config.yaml
n_layer: 16
d_model: 512
n_experts: 48
experts_per_token: 3
d_expert: 240
d_shared_expert: 0
activation: "gelu"
moe_layers: [0, 1, 2, 3, 4, 5, 6, 7, 8, 9, 10, 11, 12, 13, 14, 15]
router_score: "softmax"
normalize_top_k: true
routed_scale: 1.73
balance_loss: 0.00829
balance_bias: false
init_std_router: 0.00603
lr_router: 0.00149
n_head: 4
n_kv_head: 4
head_dim: 128
vocab_size: 32000
norm: "layernorm"
norm_place: "pre"
norm_eps: 1e-05
positions: "learned"
qk_norm: false
attn_scale: 0.0884
tie_embeddings: true
parallel_block: false
init: "uniform"
init_std_qkv: 0.0339
init_std_o: 0.0
init_std_up: 0.0339
init_std_down: 0.0
optimizer: "adamw"
lr: 0.00113
lr_mult_o: 1.34
beta1: 0.9
beta2: 0.95
lr_head: 0.00932
grad_clip: 0.5
warmup_steps: 426
schedule: "wsd"
decay_fraction: 0.346
decay_shape: "cos"
final_lr_fraction: 0.0
batch_tokens: 262144
seq_len: 1024
doc_mask: true
train_tokens: 1226000000
steps: 4677
dataset: "wikipedia_en"
Below are experts of layer 6 (counted from 0) of a mixture-of-experts language model. Rows are named router (the router's row for the expert) and show model dimensions 0-127. Each number is 500 + 40 x the weight over its row's rms, rounded and kept within 0 to 999. Numbers have three digits each.
After each expert's rows: a language model's description of what the expert responds to; "mostly gets" lists some tokens that are sent to it at least half of the time. This comes from a sample of Wikipedia text that the model never trained on.

# expert 0
router:490537518475456577536473446466509505475434448487428469533549530571463498522470489521504438456539469542496518575524536543436477513486477566493505555485511545455483566487552460519491498546511457485405435440481544497485420468520546510565508536513514466506507529448461488481563430510538507511543483474517558457505481559423605567463456538524543494467464519418470477594537495467520493426443
It responds to: Clause-linking commas, relatives
mostly gets: " which", " who", ",", "),", " when", " before"

# expert 17
router:518516443474497552523491489406495453475538522424510564442484457531459478543598554490457407536449484516438487453467486518507490467557406555428495525532528529496513488486669442553560542620429486537480549476518505488516465445487421512474434449523557496509555501468461475499480441481544550529511501455513510571468439592498467456506544530531555482553516502527520534451475621482473560511484
It responds to: Action verb stems
mostly gets: " use", " support", " control", " help", " win", " make"

# expert 31
router:542487580497480542485497508573566416518524564481464489408454544558412477516483454465498488492540531486534476520484483511538468519531548449548513480490511450531528481538437559552530566449477495485529472558507475526602482537538483522493544466487547453532480488420602574517471427522559407546502514465539461495451517455478473512454494477509539524450573548431465506436557425504446477505483
It responds to: Table cell starts
mostly gets: " MPC", " Nominated", " LINE", " Socorro", " ITA", " Chevrolet"

# expert 32
router:472509447460563471442445552445487495475482467511511485465556515505470534557534473463455436454511487541518442456540500492490478512444476507474554498546499530520483519484586483522518493538532528510413493448536453436463492559525501571508428461548463504452477463507519486449573531583541500496535442547464565533469469503529463495521507538482536543532490565528498472538462566518477504551492
It responds to: Foreign and odd word pieces
mostly gets: "ensis", " Singh", "moor", " Express", " massacre", "hina"

# expert 41
router:470424526446480586487523410519490557507419475523507461505465456493523470542489538491468548519472580446488523531455519508608427490549474447457542522573501494506474491502528439468512523469512505498523441617498544450562478458440534490517523543532419512547455537476501510484473476476460504509545476524472459534499438531509513567441485473500517483497466493544511552522464465434456489500494
It responds to: Time units and counted nouns
mostly gets: " years", " century", " year", "year", " months", " minutes"

# expert 40
router:477528428536431501517466570509433574466497502512438501552557500490473481544507487461483547510546485552488434530581546485564456475423513494520536411526465520538440562529430511579482475477534468520478456445468545544501457483525516472555492484551476442466492428553499540483541489554577502465472510580530543460450496501514450485559450534479486479535466546417485504562485559537478499445453
It responds to: Opening parentheses and separators
mostly gets: " (", " (18", " (1", " (7", " (2", " (\""

# expert 42
router:566564437501488507540482499519473515482511478425461496505503490471474502521489482496572490518485555445469508474492588456507594473484435502469484507419452460451546488478482522479515502442554505485513494505482468547410543504505499578510494531496552500476592422443504504499531467497509459492496561457509512476471502515548429606497512430520504456555516498530514490521508567510461491514486
It responds to: Short syllable pieces
mostly gets: "lo", "po", "du", " la", "lu", "ro"

# expert 15
router:537486438503483555572542503480485481520544531446459471472523454461466474452461457461561453494511503460492486494523440508541481458526521492508472507484473504552511504533587528463484534505508560500488463506478511497501542508476486514477536469518515493438515513530484510484535548495526488501475477499473559470460583528546490488526457387531491476610434469528510510529507454504517526576579
It responds to: Common descriptive nouns
mostly gets: " JPL", " sea", " religious", " water", " fish", " cultural"

# expert 23
router:477472501499487473515529477522503538520403529558485539470490512446549517545446512514508543529504406523559523546489512511500541486490536470494495422548505449435489522590508461454447484543507457549470478494514567451565443504548531484604496462482503480532505529523499383500453496524516512471485480542408525499559533523465565427536500521508530539434550544557427459559443440497532461426532
It responds to: Sentence-frame words
mostly gets: "See", " died", " They", " may", " There", "There"